config.toml
experts_per_token = 8
activation = "reglu"
normalize_top_k = true
balance_loss = 0.00507
init_std_router = 0.026
norm = "rmsnorm"
optimizer = "soap_variant"
batch_tokens = 131072
train_tokens = 1982000000
steps = 15122
dataset = "wikipedia_en"
Below are experts of layer 4 (counted from 0) of a mixture-of-experts language model. Rows are named router (the router's row for the expert), down (a neuron's output weights, with its number) and show model dimensions 0-255. Each number is 500 + 40 x the weight over its row's rms, rounded and kept within 0 to 999. Numbers have three digits each.
After each expert's rows: "comes before" lists some tokens at least twice as common just after its tokens as in all text. This comes from a sample of Wikipedia text that the model never trained on. Tokens count by the router's weight.

# expert 58
router:470449560470495537474413549523524576570474483535529456540491482572506493489482525484511527443536595477569535570498466436497502523509476573549469602527465536491516549533464451529464443531535447528540517515517506542517471490462519473519470519416458530466519431540449481494484499497551490517527432479482541514480447498551464499519535499528501476497509470511489458493522516512566530571495475593476481502530548498470501439519459504516435475501564489464545495523457496516403465467510497564501502541460556481535460515476477531505483511470559490502412475515518542514538448575574566454556445507512438468492397537552498541511543634567542467475553535455518476578528496515533543547509505528425474486474512474440522497495524474549493507503539511403511607469442519538491523515446489
down0:496546479491534461551533483470494498493517542447527487520522533437526454512492546492463523445559475490538482527496517472554506462438483570456516507481467484461507470514500463496543538475521540627533472492515467478485503537425589449462509490465478485432443515533461519497513527510485504580495512488557549491452428495478430499472396519435519476464545557450533621424571563552451487487446535554473490513486450541454513492515470459513449498440554495460366526449513507559472495501475441500548427498473535488519449505474469472482535595466459537552442470514545455526377505517465492498466542535540480510518444552523482512521484531539486431469536473481472478506503439541533468481453545457494480494532539484452525470469533457455520507473487482515569554503452430429470501494558569
down1:529539492476516499481530503553488500475516578490461484543536538496501540460492534547531467514510550550449497479570495469449471478534549441449483450577472473502548516551466527561529426488466503540525515582462539573483490517469542459522453476530487429507466489529587525484524513506509545520549456496459568484496479474545498436554475428583530491518480509504541484498396472469554470525471490496463479560465506521556479458532512543486499485491518486489491487480452544581526435541562518442534456492590485491468536543502539521458428530494547472493463509503521567503512483476541478517532527448504517555524554470518465477516487484434488464469549488467477479485411503510539581638513570558542507582521478515543601529442526509588552526479519491463422555442512452509426531472592523
comes before: "\n\n", " The", " |", "\n", " | ", " He"

# expert 133
router:451354526446474573502390483502474564582484463607481455447551462567475502472472516429482529539537506449535575521520482467526494493496428510485483532479464498511502593507458443434501475494523491487445460501426505523534517545442433470508502461462479546490442446444565525500466449506479468471492495500520537480513465460566442548508479548498513478478445599514501513501538399479492468594496555533465496460485521550528555435511426483481528523477512504516485531565462474512401487446517462515498476464470524495534486524443502495489462493504492535535543511561490516527510461521507525480488473533509484438486404529544519519488438560604531468508535540458455501496495450527518504520538486494469476482457439420488560517504424491521466526484432565487510483472512512445477529554453504
down0:451523468490516466494488549527529443467546567476557541459550493510471536518550506476493585534541536525487532477436420486497440522526496552534477440462430472459494492559580475491461609538499494514487462499527429459507479518513469586531508451511489444518486589503508521511511468467510484479498489533522502509493552495402528482561479523543507454529468502501481543486466469458518470510511413458565442476435459490568550509497441430497490530397568483483503516491500506482512417465486439457562569496515519502429526431504554517455490487430513570455543479522485498514488452487532436495521517532511494487509549558524537522445487422504510470502565561571475487552495487507559508446398509420513504501519522476524414558505445510503545407435448550524537449573481536469484484506499551
down1:489533488455523396478474566514477502563617482485462540486484501493480494462503502467547456492459551509471440517547486528501540489421462464516547477458455536578501476491384559476505533518497517490576473482529546467516469517491541446478471557494487530425432470491496469465520508510558478519505521570576446493502506483524545554480594496484507495543495479447445467564494581495523438519512576545559558461435542519487500478509491484521491525447493483513472528483499499511461507464468497473506450497530511495523587501416471503517539447455518468458510589492584465531475469533531565568412452468466501453523411555560429547522569537495502562514461463468465511467484521529493527517470484509465483525478462501506538441480573566561535441491458496462433472547497526505579505559419499
comes before: "\n\n", " The", "\n", " He", " In ", " In"

# expert 57
router:436412498457545504555389506533531481547468480520431438540458489552503507430489512407488542496536495452539507512446449535469499517508469463419480483463417497530511526521520510517488431492475491511561511486491582504494477505468451579501472497517471554475498460511544497447470498517494500494535443485549517449549450471501486500495531546535536478455490497559497487449401433464530426550515485535505498500465552457493504446482392442488512483492481529498502536517401475479454514579528472495491445454496542496514567465475501535541469479456483523436495511523474526473494465464602485516503495500486481428413402579494485561511534559497613479471500498457432510508478532551522501514474471502470456461454459451437492487502465418479440523492413531469484560518544491454437456572481490
down0:519485475482538464501506550535593536494521493495394485529502460451477487477536498494586527493480525554487515517512519623543550548541507485534454471445499525419514502517532435466460493493530452482560484477559476403476524438456503497454549511473401499519479539457517482523512441538456544505548501464545475455470567505542501447498500506534513512538469475527457511464481487515508501483469458482568509531438500526493502490463505473498487442576564535504475470475509421541472493474445412575423471500480487469463501574526471500542468490531562484473504452501472483521534494419580449535460405520465511500448398511453429495494543535517499492492494457480538566567490464495491532570455502514441521464557518516519564516421449487477504488513518367458517593501567493438512515507459495
down1:445510506526537464481488482473504510520488507447465506424545523535445508517490531579535580451482510499534542467461547552538559579517546496497511503468485529514474495509517436536429597540474527463605523465486530590497513498497520552512441488493537405454460501467483559469506549453518556546551570514428496432562533517497453484479504512539543609507452431492520566468447495551511517500514566508439499472467508546477577568447498474509494509480481603521450501485460495494452479470449557553446520411576495478457495589484490461543435530545422514486503469522474563512451489457528562470485511506530549509479544440512514478437468539501463452483474481510442487479472404470512519517514445492476468490581461470508495469516443557442477503508470518455520456503499543518514502580472499
comes before: "\n\n", " The", "\n", " He", " In ", " In"

# expert 122
router:468490546471417509539405527545544483521521471535503467526549457525472525471495513475492442540498535477489556449476517482505587455445498513480464584524438572548542480502435434520466574465408521468467479497483525450531488494407504487468481506526460509514459523499513472428502563478428479476412534489524573532468404459488515487565504523458441470483482536468554490417509484502488568548519532470438404485559539503465515425523464474480455455509471464446481509516533441448433527473514460505492518505427558492527472443515506464506444443509509491492474548445564499510499467517437509522500504491509474512487414449548397504514505487500529530510499531525513477492519491515501503493462451501457473403459517409439505523454448544509502551484580512514527551443417458512469592500459502
down0:560442487536463434451533492399392496539511386539509559524503517494516485513549465472552443475579518531551503389488499492443488549494503522490507485507496469452534504493512499477499491531475494577455530585465570447474480473482477466468501439549545434562539557419465480480523461474511461521519442498561517485457474457437516501510561499456553520464488541527520513475460517503472501415503518430532472494519460514574501507506509556500507483513471470491499520573477474443538527491489431473435529483437496511533477517536541518499536511512521555544492469460520491499481586519491488494516488488510516522484650534519535521490563432542480496466524559546453506462453475507507458501554476460491497479517507531540513603477439483458544454513569458506447452528455426480463488439399571
down1:511530565503522474554588521498463493425516543466502457448506514510533483519493481497487447495523516468522458517484450460528532504462471536555498523560572505521514583500456601543513559540483503454548553487430546480495467489538563406448436511475466520518537497440558459495510546504452553489508577545488515570518446616443515493531409493447517541542508521449472468442502409542486514547539494499528493469514474487499500505421549520487503424530562470543464561492523437510489460536562463500543416502475503548501586485532545507534487462534543498466460458469533488463551512430461564545476493462490466510542565476501505514474450479435441555522591493515486508534485501591483549475496442451439483472434520520545499513450498491508547495482556433487525476537491514483575474442461457
comes before: " | ", "\n", "; ", " |", " (", " "

# expert 94
router:468426507502540534477442492513511472612503455528471423535522528515464526419476507489481532513486493500528531459502428530493465503475511517399566521462499508496497612449459500517429537454478559487477478505541566458513448526503428460489414489467433575499468425517611502517478544457496534466500502522510497521457440423533485491546520523499483434497504536484488530505465427556518497544516499558441466490569468455473495458533431535566512454465552518520565488474422452501420436489503503461522464455463558524496556498474542516505435456477479460448489508542536476479487449490550508463454512536560514451486417509490472493520517562498518539464579468459450481537478491444482524494480456437452467424417498451495488491484455486486438509513443555500507560469498484511398512531449483
down0:512476471533540549465568457446479542511488486501522531458496475406483508552474471442514461538544548458531593544463465483457549508547562503507546504533507497559484555636505483519509485556480559500405482544531458578519432470546470525521501480565497541525492494547541520469447459494451480529517533502510499542486538446450468467490542495486416537529506498521535509454463518538522448501537529521496501458533449455497542448486486543442511499526459473525558456584428472513474467520513603553480510559498447574481443462568482513467526396429541525531481537408490562487464470433496437453502508511533538566507502495549546513461512421557458538565540450522464541472447487539550499460488533520534528450493503541503482442546450475579498513506510509526534523487497527541490547449432508
down1:507484500490500542577544504468596493500505513513487440464461475501460460509571417511604556498547490493432476449471498484458534548470441525538402461472534471474466474487501490528422500533486545500471506527502527466498501455523535467494576573508432457485467485525473530494454517550504479477545457552490484482528571495471469572535491496498465512503539554474565488536512528482483488506505469510451587584505526463524495556529497431441541531521455560536513456446511452486508550517505479519524480494527538459551503423449480521482549577571476527481521477473523510504582442439464551522438436479455433500435464474477461538528489494476439443544434514537490496494426521529542494511610405521559482456460548494451477565534452564450510481509531525464524451571518537492440462572455531
comes before: "\n\n", " The", "\n", " He", "5", " In "

# expert 77
router:456411551539473490512445450571580514526469445538545455578524434499470473485545463512532488477476521469507515505532476429484515496509437547538492559528438620530570497483466507569422490427504506460464482517469551510504519537500477545499555480498525525511548441443498453499530464542528539497458499482565536521514411420500548490503489541486487501558538524460482562493535498542588535511511435480511486499504483538519468418510432519482533485526521569520529490580538485446536560483517508484542523490494479461495451540498561449464521474502558483561481454489558529517504469523540448489469552573536454457501406510504463537523513530531517427530528522444509555484519477492456531497473518535433401427507508476459495536483429496544569508502518532584565586451442534452511548546521478
down0:499483479477503464413479502445535528431554527527508522492520505511447471510533479418504509538520481513496567509515452493512546439488565497470492571520547534451578519472519491531628566448466500519494455495519477517544499441465483420525512508550507510511440461495453532466488583441464502449574518502521492519484471480562526433524485464458547549582495555487482515481541535540483477438508573464542525476477509445505456501568540501479499448515463498489480521467488469471501499472524448471505489499551510516442513499409490524507412411498473506463517501520510488481548509439483566531433540503500528532482395542516447529508528514500399475494432524443478527445539461487534443549453456488460533593518492509538563492503507522552535497530408495423513553551522552534384555570525545
down1:487539457476475472519562482462497555550509436508488512571450438532510451510472549510482521472536508465482406527511532433485527502544489518492474425509519533470449553466406481482453567512457505502505503530443497467509461495480516568557537456466499412482628463517566457491514525470486493523483491535526481498435468500444490573472519498434513558546485521475488520482482479517482428492451468444528531483418581577509510560501533508506462547454477477489498524544497516482535511524518520534505473477531579650535511438511511478541496486484512485523527502463453456505516490451477438505468521477516445557470517531514532473557570462506516508439444601478503492380461479487476490472542518491420518525480465445578493587460512451471442569542478511460480433526453555489543493445554515
comes before: " |", " | ", " |  |", "; ", " | S", ") |"

# expert 152
router:532508511474370570555425474506538516530494512596468470519495472527482444403506510507479482517477519487535519524460475472475511475495506524542509532508442560521493449530444514476422509522429490470481460526495581460574436467465528411508473432496551497507529520548485492492504463518530457517470495580516576456566437538534477476541429545461503487520482535496498517458557505486458498530496501506521526488487488450437500453512554472490484492440505482520447543557530372495428519434495466507516487552443458496536507499462466486507503464508495536574477606477515488507498487521451531457518505516555471524492394530560393538564432459481485530425518518548483458483463554540502475555426452558497456466515470510540520548479486498488493535546515472492576561462484478449492547572434503
down0:546536483495534514551487508480551494494500511514528517518448601524459501548521550477403510477503520501504510494515517549483508522468503484522516449514462518493450514500501485488478493461460481437495547460554484474523527513522546512443440514498542451521503451508547439547404499504534434518526472517527543547485458465484502444479424557570480518486525534531434492580536434408482466539523495511502461559529521476508507526441560483506455473448557446520502574499503406561463485480517486509498512484502510444466501452535573489507554525476555457524495537575485427487436448478497487466449444515574462531599409473490562510475451570488488555479561549414549507489543524456457507522463462425482565470477483515434522523460430499510563512470518603513537555543419613513491488481513546
down1:498529448495528547498525458502451533547518524530483499482462521484518399494550535508486492561500543471494509458473481468517413503453539510421534489476483467553459518600407550458464554482505482488474486478513485515494474508546487471484471583464484539443474463576473472527520459576458462506551493564500591535504495468475483506519516506490501566472536529472595462404468461504538506575448565470501553520483552508527476514528440491413532524465489486485426402552543579450459546531454506535478515472495458434498480453536514461480508505516476535491503565449477563563395479480524509439501413441466472489519559481555477562496508519493500506475419481489513581544492592514501469502435519528442546564494518501493498471448499541510528484478433488483449472528455456433558458513454483
comes before: " | ", "===", "\n\n", "==", "The", "–"

# expert 17
router:400446567494469485499406482562537507547509482513452477521542536451477449480444489484496536449482544486543512496493433503476528452465573513531499523484452591583497512486456534474546492533519511476426483485497589468496530520497514428394524443499462516477505501454497568549551458517509496502500465500523488505535460456564479523469544547442524562464528505437504560463536425560484572597508534487529472476544570483490491450485504510544490504490519465546500575498497505547507512473435524616499497434424534485542504457455461501470489497517518471425499515508583524494486439531525497464501525519459485471486437525483439500502576528547524468532482508411529549529524502505489526485486449466542505510478461437426519513507454512534451535426514551469555536441444455435474516608484455
down2:514511503517576479467546495512520462522531487448446539578600510507509443499491462478449578484554539486501559515470560477498448494494397559406507507493512517464459563523551494502515462515594488578519450458602463535523532425547497530478435532490534484457539490461472584539564510505503552518478468519472477559513512495499521486500509501466456496487448486541535537537511472460486418534488518491511525467508547405549546440499485496489574451468475455503558457497496530523426614577481502512410463522486512534544515473511456438493436501509412444451531574466491482547458539548542487452498517507434498480491472499504534541483512510501470509540499476431548520529371526459509487521523477528454452472482515433469507531512495576488459477481594454451484503512497490501526463517547518
down3:475487568522533487477478479603559460493472523520507538500445483496477471477582505515517498569484545494507500497475515460488492582532511566502467550560498479557515518396458513464489466541486505451490457504537517490487498490495494461414464544525455450530505520539415580480531477470524527517504496485542500465448578472539529517482528514505460436577482481611573494600511531519549577515437529529464514468525467570456549579480560501523515520513474511500514514471466459483494482511518557562568413422477416503473537528475448535440521502538476482486465461514516472502495487479497493498498463572506483538471558482470494547515499519531494524508492502479526493536541532495591509472559590511474517402443552486439492447452520620556502410552586487478503505545502558485544476464553518
comes before: ".", " of", " of the", " was", " and", " is"